From a checkpoint of a small mixture-of-experts model trained on Wikipedia: a variant of Muon for the experts.
Below are experts of layer 3 (counted from 0) of a mixture-of-experts language model. Rows are named router (the router's row for the expert), down (a neuron's output weights, with its number) and show model dimensions 0-255. Each number is 128 + 32 x the weight over its row's rms, rounded and kept within 0 to 255. Numbers have three digits each.
After each expert's rows: "raises" lists some tokens whose logits its average output raises strongly, later layers aside. This comes from a sample of Wikipedia text that the model never trained on.

# expert 15
router:074099071185156146178099087126102129091167146163146117164139150130113148119164158113153153067127132170147131075130166156125129114123106139145152093152120092097166114132159158164066113170116181192105087121153118097081143184175142174104101181092107099155098103109125051139167094140113160128088097150121113133121095213082152180156120147137172130090189189170073072107180114185125090146175130190183095120105128160097125135123090128154172110096087150093112159127141156151082181097163104181057192096058125080198155162155127115101092171127116126096139120160165081160112119155098155129112124139112120130083111139190150109166056106134046098167146159108123151132120099120118107120141101117127145115132121145193162088135121098151101110158104129146072109147122117120108103110114138
down1:180181176166094105143135177143149124110140081126137121098111085110132178088156111086149147181158134097140092113087137117165072158132161078089108120121115141176095154139213113147066126177154148121170156109109181106111110153166133075132126128231138110155159111147141087201059166066113108083115133131128096106170133077114117194136123159108150118070115155141126095147135090136111106117132122128107141160121161057160087174125120122135132123165090175080141132125096093092147158119071205177124122114142122200144085105112135151128132114173151100104166136110108100090157171133131096082128157149103178154074058122091170141167146115113129109146112117135155163140112116060141099115117092137132102100146125143163093168108160121133115146153143168151171185110072080106169014089127136
down2:121150071105144138127136190068105110139135140091091149173131146146081141099105151169131135125122202104143114117124115099099071119127165119179124133133192085121149112087101142143120121128119152097144121075058126115127104108111147134151125121143083137115105115129115145189145109190146136109104127131149144092162152129121156134126112101153067128114119160070137169160132117132129055179147087108102114148135140130062132145163116172129151086106120053079136142176170163096181121065166100143092203117099142123166150161127111091098111111133150135056160138157159109105058188089206141221161161097075118161159147124126094125087166137096113181095072106128078146108181140122105137166143132177090105099115133142133076087054127137120097161151149041089132134047126063061135116118133122
down3:072136155093095119102128195113138186135140124101156122083154133136122094180145155148109165108132118066128137139119090146048198106179173088171111146126118153180099165148101125119066188148122113182147138102170152123102108132120077150125147109098140166103096185139125065122109085104097085172120162146135170114157177107091113134117169100138083088130099160115097094184155035142117149185100104091064156136144096079129097140158132066109134163111074118165072104130106148123130105117143143119066123130097134104116083116125132112130189159133088107115118122147084170088146157137146103135122115161137140158126115145149140147090098149054118128091125197085125144066128179143149117146120154077159123069116097113193139105230101191104080166097099150092111088126138111102122084097182155
down4:145121128185142112171122161118166177120168055115056142106116116173122135085130142076172103198106159181115090099146092078157139117102140102124124083098176140123136105117135077142097166107116090134092179072106101118121101141132157126143180150095105166184146153090080059155132139108162132117078140132183111137142151200103111115098079072113142105102048160107125183133094153148109114082143149106151174156112115147068144110172138101214079113173105123114143076101096137107160164131124087089120139056142108126127154208136138128089103133098090161114176070090137114193154147095103123112112178130102161084099146133138097149116162138123128157195109137069193160059135168144117121141081102133131111138159165142112138086126183092132117114164078135107132132141163064161139105166142116
down5:205079159098118081063199138164123143145138195142104146114154139129148162162079077107103104116142120059118153123063110152092092144126114143150061112115073142108184129163163139154110136103106119155143101123088117168091155156095081085122054148100136150115098077113159115048119138172114121175099144160136147141136130173154142133162169127139191109166076105156145135142187118130153156154128175111136149110119168149165151105160187091189144118096109148099033107183133096143155134148133142132143175104114104101158181119140154110136177082140094138119104160117080091130127120145105095145152120115108135116141162121097057084102212121146126120077159087170096129169140127091110119132157105102153168192202100125102117169102161153092108137161152104200130050146180158096153131133148130
down6:125130136073134067091127120125169151125121144139134133110132094137119162138125192167126149090095154161145213078108120136089088207091099128157097111128126072148066154110101131089060153090116101127133195088125098089134076137156119165044100086156113095061075175135089169132168165144081188143143118172120097125114099112126148122102126120159091105128153155069140181077093083074158132129136146104143142159143145119063106120190138065167140173114184120110145174125140155126144164126173127105150194091166155121146103116100133110131102150164113130107149114080180100152143161164087128191104217133124153133196140147137147205141102124090167138134145153123144048146104106102111179124072100083118132135116111099130135087139201145114132116164133108150085130143142073153164106131128145
down7:164149105128103172163120158073089124071110155080142108122150130137148091056126122125164108105136183142123151123082147147055172103074170141157091135160152119129076152110123094095162158115101150134136152133132083091102157093098148150123161156106109148178216127147130073117130084127158106154080167116111147062092119114143139119111148095150153077087120147167079174146097145171127147081173134134157117145100125183130106046090112127125162148103138093131066142077167154174094084106120110150114158140153160134177132132169181099128064077062145157169113195095128112150102133171043059165084090090094091141118089118122160129121094096142139109104145114110028106159101131147108120106117122137115189112161143099127147083184102152126096096186112149080108091147072105163113123086124121
down8:155149081123116084141153115112076096123158128094133138199158102154107189096167166106105114136139078158117130099086126105108082065079121166104140181175124091098178124106130145172071177121112156157182067128131107144119137107145169102117144167144137132109154116091023058153111083107083169074166153118129120189133112110124114123153075066140185137111100107064108143133096153087121159088113159122083125109126102120151126154119063141130184096129089090134136139134112072193136120150087145125135122120164145100164118105084106087117102150161111138130141076131115158134162106162109105132098098110137160122092152133162121096066128172152097091180158108150170157102144131159116134136083152136141170139152108255083132125144105158164135175125103128187136148128072171162120109108081061
raises: "\"", " |", " called"

# expert 11
router:102138072161117147167102112102117124112130169173151098157204108125119131123148163144128185144078121133177145056159129172120089125159137186084092075142115179132120111094153185143038097128147119174075063157139110089125156146167130114105102148113110161152075116122113129135133127120133142091125084088124140157169108182137107143100178140168102079073198125154130117106170112093107086165164188161145099115110088111112116096161153130096132117085108111084101177122060115126079080061153078108114189138114103173160126119105139123088093103077164128084161218164137086170125173151141128120157176162149101149182119080130134128100126057093134160140133157110138155134104143119119093127127108141127125082083084114150147075132113062142100179143097107117068160072159092169128187119158149
down6:145142076142116076115138141103101172096151150144096175102088115161208151149095175170188060107203120138145159158101120178090103109101091112144100131150175081116192146095124113082169014132118135144107126129145097127133152108127144115100196123112152125094172115144120124127128159123170171143090167081151095130176075074148120129084131127115089138104145111089165138102115077109086149121111146073148111148120114097165162119128125162121142163113103131079039159155117118140121120136058117163087136153106114092146118115116116114142038174124097077196094095140113180153153107170082141100126127151142183088164086097124150118208083069146131062121091109116172124107139093132143170090122139145148095143140085094160126132132091057126138182106146116146071096105119149147135123162182142
down7:156093116147112117128154172065162159087143114136129180097098103159184148124112191051115091112142122124149127113147079201101108120143083114111088133110103099116167138119112103136164137149168121141142085125146099143159161153064106110210196148145150165129116141075172162136142137126114127134091089189129083146148128105040101172163150117106186113056153143157122120153123108134094170168160136092135101141065123118097152077100134164136177117073124132166164137062146138092132129123113144066147120100059118119040098159182110148087161089168135164149100147109144094071160117152116141090137117130073112113071155116145168126088107158122145116144136185131093177083097176208098170128171124090134111157103162141128132151131125113152150080164051137136098110128062114148058124109111124
down8:139093065174103115110077155110107103160106078048126097100156123126098147198111138132133143114129095132117107114152108122134174105138149148135183128145108126178148105165097148101094118101141114158129118129156051153144139105133173144084154087136100126130128084149151108100014129102107090130137164080115124152109105095112089074152132107151138081161157169120146084132112106102136158127158103117086151135174141192210129127109127099205139093156046173104082091116138085130158102124111118138028146116190127102130110129141146121118218116122158179122035113096161155156114136119134159107107144147168061129113099150164154099183092104133106127141080144204111109172100122095152192077090170118104128137090114151087095101132156144130096059100095163100114130111123109089155153093092146
down9:101125154103097149161121099151095222107112170183068131163133078125146082129073129102139107111169106099108193129193109104098061173122165126129132189090093080161121167101121190097139114128141130115130146171087106160095087138144122147103188068117142143120142121091146118120158083103127170125146074133066121121127128104121127087044128178118118149119131080175134159112119111175124127141093116141155105116109110118147108098132155166125143091113141124148100150115082167112102123075151114097121120158113119167157136076115160133096093049117103180151150211175136173114185151176121166124047082133061105030062151112134126119144129127141163136089084095147124130130154127111078166166087086096164096165097170102110144103121162142086169147127181095138153093120165076147177101152131105
down10:146149118102070153152105124154170146176102139133091151197078119154107132130126148125141150176074100129124135129134132147126198154166132081116088125193098077093167157078069158147137126091100166118118118123152133176133177133142162123155115169095118127102190123105185092108107178116179144139177138154097160126103104065121159081194184095121125108165137111117122080136107144114128163164170103150079109086112153124179120094146133132162134106105128076108186104153094102087103138138124119162065151173102085155176139137137092132087121124165102167167143143136125154198078190134161128153128168113149091110109172093162100191095153152131126168104109163119091131143129127113140173130121125176116146108153129128025155138172160149097179186062153149096081139123075085202202184113084132
down11:136125105150078077118054108146123103141126095135106115127148106147140124095116110111059132087097083129071129131129067157119147125096066127124116129106116150106102114096127167129106148122210157092130131130088193087125108129148153183113132057059095136155131082131129164101132141079109131128054122117130127161087112160076200158195123091092125088146103103093137148178188140107114123122178103114184077136175149110129106128106114123142156073160131143128192110098170063179103125075118167105107180117188098134169114169144156061160170101146071150152130139141169043112077148097087116175143132138172173109151146167113115122128156097134122148145156101116144151138139159178122078073140145093159078153123159111124160109102159103100188044137106136169076162059106122138126140160114100
down12:145119156102111127098146184118178126113191147145124129168171109132069157122155070151141108094142058071159082162139129080156120076124141102134151082125131136126199146092151144138164121208134177151150095099133114142128138130099150124141158097168118175071120129081130130152118180128130118133162095119164109110114098125116091124134094088084152151068094134093124190148095094136172136103101039172115095125104173147153112124113112143152120097205169141094178132143099139058107104139099115099094118107111157151106134160129143045129069113110075105135132137139099120079169156087104069103053091140111068203126101098090205075071132073084150142158113114157181146161143126155135105189129156081087135129181152149078164149135113107145107116127155146172152158087185143155118100145108114
down13:130119160150093144122156160135114077133131139141098147111076147107090161083145111133091171066149118117139137101148146129101174166142156101094172120137117114088114084069121079113158230115180132043118124103145151162141079144171106177106166160141157223131113093151131195117115110152115171122111159124164103194110132132129070090131092069087170101128177105178195108108135178104084120088166144144139080086163133148093103116167157181088151144153129137116130115115143096107104167102175079097111133116136176156133143077124106159141123148143157062131145175102162139116152135115131113097137096071087127110151154170117109114136136151181117148115101163178105159152170107118097192196094052139117182078102114127111128148158093138175145084112105200094159137075170119138156106084099173
raises: "ific", " ·", "itation", "′", " how"

# expert 10
router:102108058158188152147064105087113149112124165140111079143174100179181097120161129118156137149124136127166168141080076104164079146169158145118117072189104166108172183070124162151098141113109154098103083120107114107103112156133080128142112200066161145148100143109089114136162116120105137124109123096153154129160177121145090131150167140159129107111210137124056065100156057136111086158208161129110142105081193145097113117193158144083154075104089183111131141174116173072065150102127098174109179100128128109138176160104154141094131138131164146130135145132143104168136195104103128113105158152111134125143114070107096126145109086110068129177127178138090129093127088088126097070151110105114128143144113138153119130086142079117090124211134097157107163097142076145130193120153109
down4:115069163135152106133154115116193143170123095147094163141121123122108111128118155114122170050179138107148128088109104068097101173150059106143111142133131125092111104080167105170153101118136103149175167147148116100108047149084069138153149097089126101115125157171118109075132123137132118144176080102118154105144125120183098124167094119159153151096103158171193201133122110132112132162101153118120184152108073121145149094151169118105128091105139123113148229172142133127110126161105145143109127159140156156186102159097091135121070088124108146142131159115101083182152128122118176066130138155082117132094096098140122129095134164123184125055186075202119102107162086170133175132203190167095112122121065081109112090125149200169094117146114145100144166113136158102214114125069145
down5:137070124111103105106150129102173171121131150126137136161179136185139093173149100102210092030151144173143099135149121129096104168082175110100143102045099137133107120130144141168130112129156116088077136115130142089131126153083149135163134104165108131197101106127119120113179119110096125136160110151136119132118064117100148160111134180175103114061101166096126100135059105124070144178140145149137156150118134140135137139166100096141130124162117147153131131090151139106160100116068122116153086100143096151121132094160103165093055135164137140156122116150096110079191047142151131081147078136126151179163101094110135090100079092163126108078159204132069120112081054232195198111148131151112151119130073159154099082091148073079147161124141115091115130169149175149125100109135117
down6:103104129109137183087152080139120144129139184135149119115168152088179109140150077146147128186136108116125108145105162095099118104091175097136141111128151123130092143171141159167119118121105110147119133144160069137118149058139109107163116103162084102104128137096135114077144116137087165098121098104174110197129202136105150123169119168119084086129135132141120068200129182118166182137058150125097061135138134122140135100127092164132073094128122117135155170144205145157102163138115124163146113122121110146169092173208099154079140118032134106122128181113128186127082109134167124103098042135156120111060082103126081097135122112087162120096089121151156102117156131221141164161174181121137121174157143118173150048173129132123080138132118136089048119118170168166153136088080089
down7:114105124134125114074193110150156120168148184118154101100100107059160091132164102098052173130058086183076092133156141126133110100070099137142124103101139110127133102153140174146095136049097139115115077157178153183145101179109197114110165163183155088180135070106064140126124087170122160147165154114185125128151151143159122117111091145117179138129080110158118097140098093112157110039135113165177166103203110120146110114152154131169111091153098136090130141096150128114177165185158112099134099126152112129092151126163102098109090146171039117126147130116151066143078135113153083146168115145109113095104131090112142096127152113133140150129141058122113173114158212179159140179133098100159092132100098164117146125112113188119133130109159095091141157161169117129183072147082114
down8:093134165140107082162150184075126148175156211132130194175109153090104114150149092106131141102116179137149078159080126118105092125079132122106124109119120161146178154090106110116074087087131125139098120141147159106098090153135127186096140152129158150164112121135109118193142144100122099097110167146176048114123102124110101175159126121107061145148167143154161111122060141140166123113163068185095083146089115148124163130118133154166149093159148121137088132155141149171127158118121136075106072130128139086158112175149131144126146179156124102175132155113117085132145111154190160125124152084111132099161075091151043159151128174123118047147131108177136167141052054197122196147092114147175133097090136109136118128071094119113122084092213127102114130082108110211140130132130067
down9:140167131073112195120198144156098178111166114172095121153128124122135216193154132165202141135138118088116126081130064165110098147154133097117094170149164173160083082116089117093114097185112133153128079080160159157163091113108158170136117131140111074129129096146183147153136098130152202139155107132136108138119155100129099175135200144101152142086166115078131079122147082095135139198104182150095160163095098096153116138050152123120116184107145085211114131116130133099119107122085164125114124110153101108115124130121132156184101111124116068098105115124151172130100094154152186157116112154097131095150143114100159120155109188114153079118132140209199082109131091124160140142159121140066088103106163123066104106145131172190140164120126114117222096098132118101092137143098125
down10:133176148141090121127149160120131101160149141092135098122191164095099148161142140080155080165135124088202170123088143096114148153114107125061121109102151118130094141120162109210160092129101153140146132173158098139154169140110096121080137155089157116040119174147160091147184134187116112099177143133104087108185135132076113163128102083140135096129184124167059077097190129134131155135158155080156122148076157143137175141142122102096123129152156104143157131171109116071141081156130099149122074141143121125153084118159119098129115084159117159110106135191102210057142118111143136133149097089169127111063120105127146087177151109123171082150122134119097162105153083157165103120095161026103161073101083132137149130107170130102131136158100180122114159124200115062086181127154060
down11:152099133094129112220123147160162201120100155126147134153156172125107076143121122151125135046091126132160169090122102129111151163090120076114062135136064143159077124126114094115136188196119107150116086151099089128123139105113164149111129123158105165107070104126145139163195152148129148150128148099103117101155126133085103138164094065087129172174109084125130160186130073171175149134053122091125168205126090163114154088084096102140123140174097088163155117172127118119124178122129184085146128100166111158135141097074146108171103106148111195111127129144118091131110140109163149112183133119090115148086077133134137150118124126154124105114147061179080105127193116115160103144153172122163092081058159153133125093100154125125039111130185103100191147070140178135157164133115071
raises: " times", " years", " different", "–", "9", " min"

# expert 12
router:094122087115137161177141103139098155111118130153126116170153090146146184125104142084188180101173115157163117091147164139116138093138145079138065105109098159110102117077169162176144136105132138110118123105140080083145138137136099148147130119068160096106133184106073116095167089154057160143112129120085124131126156153106111163094132101079162095105190116111086087151158112102098145156089138137166147075084158120107131120162133150130135081100099129106131182186068120135116190085153086150095175122092137040170163119123159073122118115124101137120140166065155085158031141191097134155129163130138132117164081161126174062155114068123088135164106148138188105150126031117093081131111082139127139155116088139181119124084128105145101057185112158187107134097142121151122105083084109
down3:136156127126112108150128166143096130162101043135112066121119136126047167142131159083116090103155170152083142128124094160135105118117176096182174083135125093130102089117070105168133105125082138125141107077108145150122131131114129200186122221099113130159119127102124100115122140151091172169146158158127151085195162166105064117153153108106111108164087115120171094109228188148134123091110131175161113169087143097094092138092176142120108072127057100128131116101150118143153137117084119138104093132124119137158153081156146143145099168163069112112159112104135138063135108096126099127101095198116212151224174199155156107133130053072151107131129108168147199162154120122125152105105145172093113099133119150134109124149136118154122150155151153121099091122118133180136108179059127
down4:098145144129142151110174104106117169147113119138107151203128153152188158141101120067127114131098123124054097115120078122080093139169104137094105130149177133146186114159172057102152116131137128096169123086152094128080175140074081123141130111182083077158145115117093122121145116090149130131175139123082074125117133088120109130116092132180039062181058096128126159120069096103102108101115170129189181175147139110140157135109120070147091090143172120116156140200145184105138135106119110130094092070076129120153133095084076182149166140125144140163158091099134062121124167160181178172137164133128172138130128106131160139110122131156137143100124088122075148205141157110155159152059183135141112133114121152092118116091095131131082179148122096155100067062090137169083143110181101
down5:114128142119083083099114139160113106143137152183144155196121091127162170103157094142172140156141099061150092167206086152102163059175108147098182185130174070121121169134133170129130087093178097093121173086137128116131171115128134066150110161117138136142072159121071162128156125159136157131080154125149136097127111104127161117143099091108131115129095128110152113165106099226131154129179125122096147142077106221068185092190149185135148071142125126149112129139208117122129099181146109170124148146140152137177201130131072095119132151026089145112146155163140066124144176114137130207142180143112137110125154183142104107143119124165116060109195151143109121094130145126116097131136113110107137120126104126074146125201170108166110120120127103159165155129112114122158124126158157
down6:066136089148168105075101104201077107167091080153120153165149159105073120174116132149153055133139121106100118141102112168105160083162123158115112129140163132126090110062102141116110116106114133099111142129081143082086189147145126146167143110081087165126099126155082159120104109112153213073138098175098149155171148143088178145080120110107143072183148089155110108121174163179091078098132132059156117096060107146141120177145153115149158091166117106144105124123097141135079075132108107112174145073160161182105111097114136075092138159109158170126163094145166186209136113156073172146139145154186149117122079126170101140148158129126124153137161099146169069146136137106171143050130150177165118196106155112127155103094115134112170159155158120062109128093152095105120114144084104
down7:121135145125135113124138133097105127109098153120124094123163122112139173113172132033162156111163105113199154090130162150141059102158161116118089074132132101122101079113123132152125148131117137132130162190076152097080087089096078150207142095066122108107079099089134077094134147150122110079151090109095094123145165115117138045165129117118125042142160173128101096149091061119139142139127152130081101073146215166112183148128122107132115167151078110116092139117140141126130088138203085137150184135180120078126165126101142069118091124091115161202162103171071118139189143118138089128140180134128137137146220135147134111147112189156113128126127149091110143101144118141107136149105064123139136175110158092100160120104153105075075096090153072153098118112114153160174155110203132
down8:135211130069096096184143140123116116137165084124123188100073129146124169155101170116099118096143134148135161209136181124199116130153104126255131128099107083140149111130138156098116111139068155131168137131135146113104116095101135090085116127105149105161123131119115134165087110118143128167126113162108094135094160052161083119133093160123132157161132090195116110158092122100168126117107118161155133065099136118153175108131148156133123137084119208141239147101147116113067162106099092152095104148149129147099145129137150143124123117138088166188158152162056116082119155117189106101105130116164095134159087119107168154135063138106161150107120099156215138076134102099107128063129113155106121170134155115107121132137154079058131150069089083150147149149086140157079123088082106
down9:170125152156081145132098102139096169126104140083103112155074116130129149084089135109118110119156133114156143166173090122170100167167175102114069110159093114094168168146114185117113086122144112134093188149168119051190140142094163118086141149136107215140144095092123092126139122139141104124147117164125145170180137147104095153099065108161158093197145117116144167142138123105128159198065122175109132127076157143133084132146152079193134116109111067142142109071087096119103168152135147127113135192135154181136101196122123115180073175143101191129092102110090150110124158135127105129119117140143127084149177080099144113132158173075114141107094116098161116093107127160128097059107109136141129127134086142137118018138140079172135100189115146132083067168110055149143170179074155
down10:173112117132151032102157147158156128164116145098112127151136164190151108110197076158121154174106153176138143075113124121135119105161095117141180089150110183152127110082114128169140120183141151182112095160141162120143152116107132081133173111112189148097125119064154108070150088122105114140141157149148145194169141155156151118101139160152136136100111134096121096135166150172177077136110094144127083103140120130165126141096067166095126144174134117113177140086162109079154109106041112125192143128155118129140115174136201117104175155118064082136136076155093198196139149192166079147106156103123135192163094114133153127110126111127144124163178133163097139040114085069154142116095115107132132075134112160127175114152089111083090134145112121152171153144164089131162056127080188
raises: "–", " –", " |", "-", "/", " ("

# expert 7
router:128063107125114109140091138123098174112110167115148140154151114167165117143120161115150165090140156153167134130160123146102066114143104201158102092115074154122169190141216179201130176144150163169137099150120081112086118129088088128130144161081185118111083143101085095152147086133065164122145108121108135162131122122098152112166140109096100087067167145114123136051149098108077090139139205193161109118018092101106127118150164192151138103103119112052082121157058129108076102102134138156084154122075077100158143152137128157123143167106147113064101166079154108169103147171097148146081102088094151148137121104093162073124149078081107152126137141086174161130127108074100135133074124127161153092107130143126160122125136126163076164162127115161103172120111102124152145102135105
down7:117146188091116170182142126192099085101122117173186162075096102086132143107132177127128141108148123058155152101153110129094136036134188097155135200108150135139100104106084144059172166177142133142111132099177143109155152171135096133073125167120139139121137075133120117141126122143169145110145165150051080170119154170101158104184167121126150113126130130119151150115142075148160149158184146151167148159182082109124097148125084134155124134163133100139067174168038116057179112100137099071146177167113125088150109154138140116071100122108032137152113087138125105155131201120177177120126168100089159098130123160104152072157049131144108141138143108142118089112164098132088123123149163166084115103114100165110105128134149108131088100103155098141146106151065084127173125101115093
down8:071157165133162068131142146157105122159126183083149160150102089106099151096115119108083146094062128087116136088172138105092155136106071145129145124164147160201087158086159078109177149135100135083112137135116109118167104018168106168101162105153085136066107089130118134121132122151106128093172119128093098126104074177103171158105133174080110120114141115167101111142143135100040134122140165106135107101128087170075143135153099127120139111154171135112111110123090127146091132164145126167080199143101150199071124112163152135117094100085112111083112090201109173153113096049120070125142123204143089107134071112174103091127113122162095110127097131132157125212131125163085118074164108131086153147138113140081077142129170129081137149134068117136152147134130131124075119103134050
down9:141189123180102097119127116106172144145120133182127086091129168138115140155106089136123135080158065118153116101118108168130085138144148089147131134104182182166066157123068185127145149130172173129141154174092119142128133088121138140096104109085131160144145100097124153106092188189185190106153111096089126181149111161121115098161153141141105101114158149110130115163080095212150119183135125065171112172095103164109116149147104133206130141079128165158139083115119132179125108170124114152063143123159174138135146108133094172145218119159115135179202123102216112150124126156160118082114117059198152131082144143137117142124187142132134103195117141135124128122157074134121145142115107109161105127174118097116148070168078112126146117120093158140149199132176209158083112172102152
down10:137111104155137075119120113164128098089122161182157106057140189140097104168164157104139143107089142169122135173089124113135127114130094203075133120138155131123097109125094089173162075144155091114120100139095086155128159084145119124086141153178106138056136094136129173091114142116125085135115107123131120088115175138126143143099104160099154180105211142126127132149139103127139120072159069040146114162140097149166103123137084172046173133169109105094121105132136178101171150114106105109139150160096176121184127085154102135126183122081148100127092124154104103119096088189123169058139072099089122156179116147121083121059097066134203123058150130117080132105105148138127113126125104131140029136108110171212122133196131150142134113073167166145111083138143152132121069102144130
down11:113112105114083153125170128169175165155122125068123137061130121143112128094110169143085090087108121165080106090146104128181131117174170076108078085146135173071128103097059133145112164093125117162142156140148096136098164177097113124098179103158090117134137124105145138121152103119092126104140112108154071100159140122153124152145131158122160082140064157109246094143147086132057150125134122087135147089149102126148186174152105088141135099093164131087105129114092195094095159143129175118093146144151079102136070174157130118175125158097091162160096094086098121174132119196147063133188115130167152098156126091124117119154073088113167150042147183120075061146104151147204115094110085096124091117123147126169164175089135136122111103162148128148091141116087119141071122148131187
down12:166103180046168102134167123140133148104119112081179210134164150179123092084098189165096131120122123087194142161178114116148193100138145129147091080099074163125126164130139151144093092153118074161117146104132137122151102133095153141141077161167129128124189071111088157162147116128097105126124120143137103172142208132069153150107092159160094120135092085198129098158091070090196101099114085150135089132168217091138109149115124115110116123075100069101102124133124121169140151129145125105089187123177121152124129141169179129084090084134179107070158121090132128153206186147167126157131156107118136152150162127144108108068157128066145170119157139102133139106123139103137117113085067148084136132147142116131170129088151152090130139148142060117119152088077134073111175108091173
down13:067110163159123151134093117177134123131123112122057140074110104121066118103154092109120106110167111230130196153076149174167121129109123128130114122175152183071105105087147190153131098090123093108097094105111164157118097121151148210103123070121166131055095152119126158082168124111106086122092131078122124162134105126163134153137126172190144143164112135212153116095139162147129084131141128150174199126151145076161158074126155099133081116098140128184159157073101138170192106153117166105078090106148115115107148151135100114134129162090106132111165153125137167124156122130182208119130088134136126116088091089092155117128163098106124179130121160148105131150110142136128150078139166121172146150117058094128069150101097126151116152140081152091153206135100035105178114095152139
down14:207093092092112134114105169125075143107104093129066125108146134167198098135142116136125080127102113096068161138071100131139085115168192103111186130210070075135148124153131121146112140149091097141148148136168102181106094058120120129099073143096145091133112195155109191178072176131103099166154119065087086078109115156135202138136177134137149096162131138114114171147139189093176143097172090148158098151106109111114134106105160150115103183105103131095141102146151143120123100194154116141137110117145151105171095126104107091107211144106164153140172163173146169132144149090088141160131117081166092088105108155087073098160162178119122095170150153063099128136134110075140101119119126079081137128125072160118108136112065164151184125138110147122075154096128120092161173122136126
raises: "-", ",", " |", ":", " (", ";"

# expert 1
router:144128133128178087190110096085109183066131140128092113141180121166147071128135154117187125160143180160154154150129091097105098159191112127090079125107090144089157136113151149183122141106131131125085134162090082120123107160151114118092133132100138105135118099125099107149141087151092140097122141099116125106177088095101066148077152144084099123096136109145066094112188096145108145126160189136136124141078199190123102099138171142148162083116115104070133233174139188118109157103170115177154157131067178084196175131081083129102160180160139114089161125138151110127103167143122168131073145174111140130093128158191101161146126087167126120197105124137141110099153073116115104127143068150121145113151108142168112130136058104172106165177088130171102138097126169193174165097127167
down7:102095149094097090118116166111073109157165111125149134135121106129139163107049153105098063117127105131176168124132099200084121153083130143083132150128134122114124121096099136111132151075114091125110140108154150132125171100176115134149143069170114127157142163120125133114115141121200183103176081133100145118095156134169120161166098130109139182136116100181105144110168091029116155156032115133171142118161145128130109148138123124178069134082185138127190049112118138144179110106122124098102171111140101083120073152150148097150116172125153158102131126118134129189159089119122083171097139098101116105172117118072061096104105167171054122119116081109166124129086148154195085142060117140109058124135195185111120167172136149158139146216136121185137154128127130165147074167132115
down8:080136123168155113090093093132131075120164129148140024146127203101159136141121095131210107158099121126126092085129159152120111155129122107182152119073129109153117142086121075103053161123091141148109137133082192191134087100140136115103129104128118160128122142135102116133132111136140159164126184160124134113134123190116145086126118175120126098135085174119145183108151141060124155100139150149136071099179097125117189121135138080153201097110091059128120092140106120137154132191129088154151120115170138119167193156114069149159086148179023117086094160168140068135078080073134103111128148075151175130085150120114144196144153154181102128183082137091070157119123090107118116134123183057153106135115144140138163134143136088151160183133154141099133132124122090167156155120172147
down9:093145083137127189118127209158181099111163104168083096146120117126079121096128134112076144125109087030205113127111162139106102122104126174143195140109078137108145147122144080122146112104120120135167130111110135147130115088144155045152154127140117133141094160113153146050143143123095069105080043185160154129122202140083126087090076067138135095094111133169124095170110137170109151177087156173126120166142161144157127120136087157137110132105136127139143155123091111083098180109145114147166093154138089139098185103081125084112119173110143078077088145120163154094148144113160106147166124126124075144143127186137135137074167119076099156115173159103099185146186149131141089138157059136151111082118168120072136142086086156055131076129120160161150173122128136091129090122126190
down10:174151144140126091108151135102175139118125092116143105146152167150163112141072089142104125153084145135104174151129157117133102136143095127123088090101148130140138157115126224120152117175143148110160109161119056127131129050190105084048151110142114140134170169068098090140084146150126091132107119184139175128150058153074089163165149077127101107139194116130086197087152149128113110087061106124138123094149150169165110103116114081186095126171122171145141146142082115112184129145113155114094096098193055148107112106072100090112104161164103091077089156115147123091145144087116121180092139132133121177157110156146108225145132134152141104138184147080125132106137122051090116125135126157031105130138175117140156105143132131106131078132155142100078162150134132124072174122082186
down11:108148102128115106146097062088101145115163075123141072144119166121068098126116181136099125127124121160149134168157151201147133185138145163107121094164129118118178083162141092083127134149135153136117101180110145175139176100163148198142152148150169184153159162138075141080180130123121166121137108164221144104103179133152104078104122169106162064108114120120127116113065107079120128066097165058167128089104137054179134170181153150117141197141093145145116099135105122106140142127196090070155145088165116129088060107120153171137154087096097172127156164132147144172100099140097073117092111097151148080181082158177113133100117041158108108124160133082158154191170118106082144172098115128130088110158108140124163124148102130131120171125120083161119097153107160170154109134132094
down12:119120172042097111163107151102137167141149128198114130172157126130128106166144097156175171154142178213155094110167152125126152138116133143141094130183131107120098136151088140102048169162132169097127164124125111173125090107093091145138168085115097159132040129157071147114117164176123143155201147143104080133120130187184112109105109136083127159146110123125147143158066143145116120096161114173101172182149141103139142113139168188090159084109173195107099131079102124097118132131106134080106167155120176146124129134110126107148149092165085140160146114120107127194183100173196157126122116158206151083078105131102102138181068113214136133134140152139126166150144153167050159141097148142184154123077153144178119114110120087120099098151146138130113110097091095121138108123133038
down13:089107112132058130200140044212064130150115116049118119153172113142133111077139143160103163163121139123104138122128083073157118105120138121113134112177036165189159160181108108103171098145127078096112123133144092157127104096135078134110131170131110110111095131161150097089099171159121076113136065166114127144171148126134089097140140157091107106110169153136099152117148117145168105097088151136124111102128064111117148153150135169136169113097123089135121104100084064155111096123113153089178156111148096135081146117125194165184158134064141111136146196190071157149166097145108193062098173100115144145178120148127158117113063133099116111082109165139115153128154084151171098163129107153113148159152127127113113127149129056121108112118034143078098171101114155105058127104106112
down14:099133107155064166186085126090130195155093137124195164154072154193120100183152143106152091113095144162114105156172152155112084125157136128167137105126124071114109094162085106111163121133121108090135115121145073057156173118125078064108107134130165071146145088160156087080132140117145152142148119114167137188125119165092140114121122106180162186115098102107119084126118080079167167085136073127177144144123130188145118124131163070145162173113119078186113085148111142141124123118191087082107143119150133142158121080071175124193139150100115088079150108179159094077175097156089073158121106107133067120140045117121188138087132079130145116116134132089195119151103124152161142121150143146118124085131169105135116132129107128064089153131170124172103150154128159088108067119082166
raises: "amo", "ents", "ard", "on", "ons", "ens"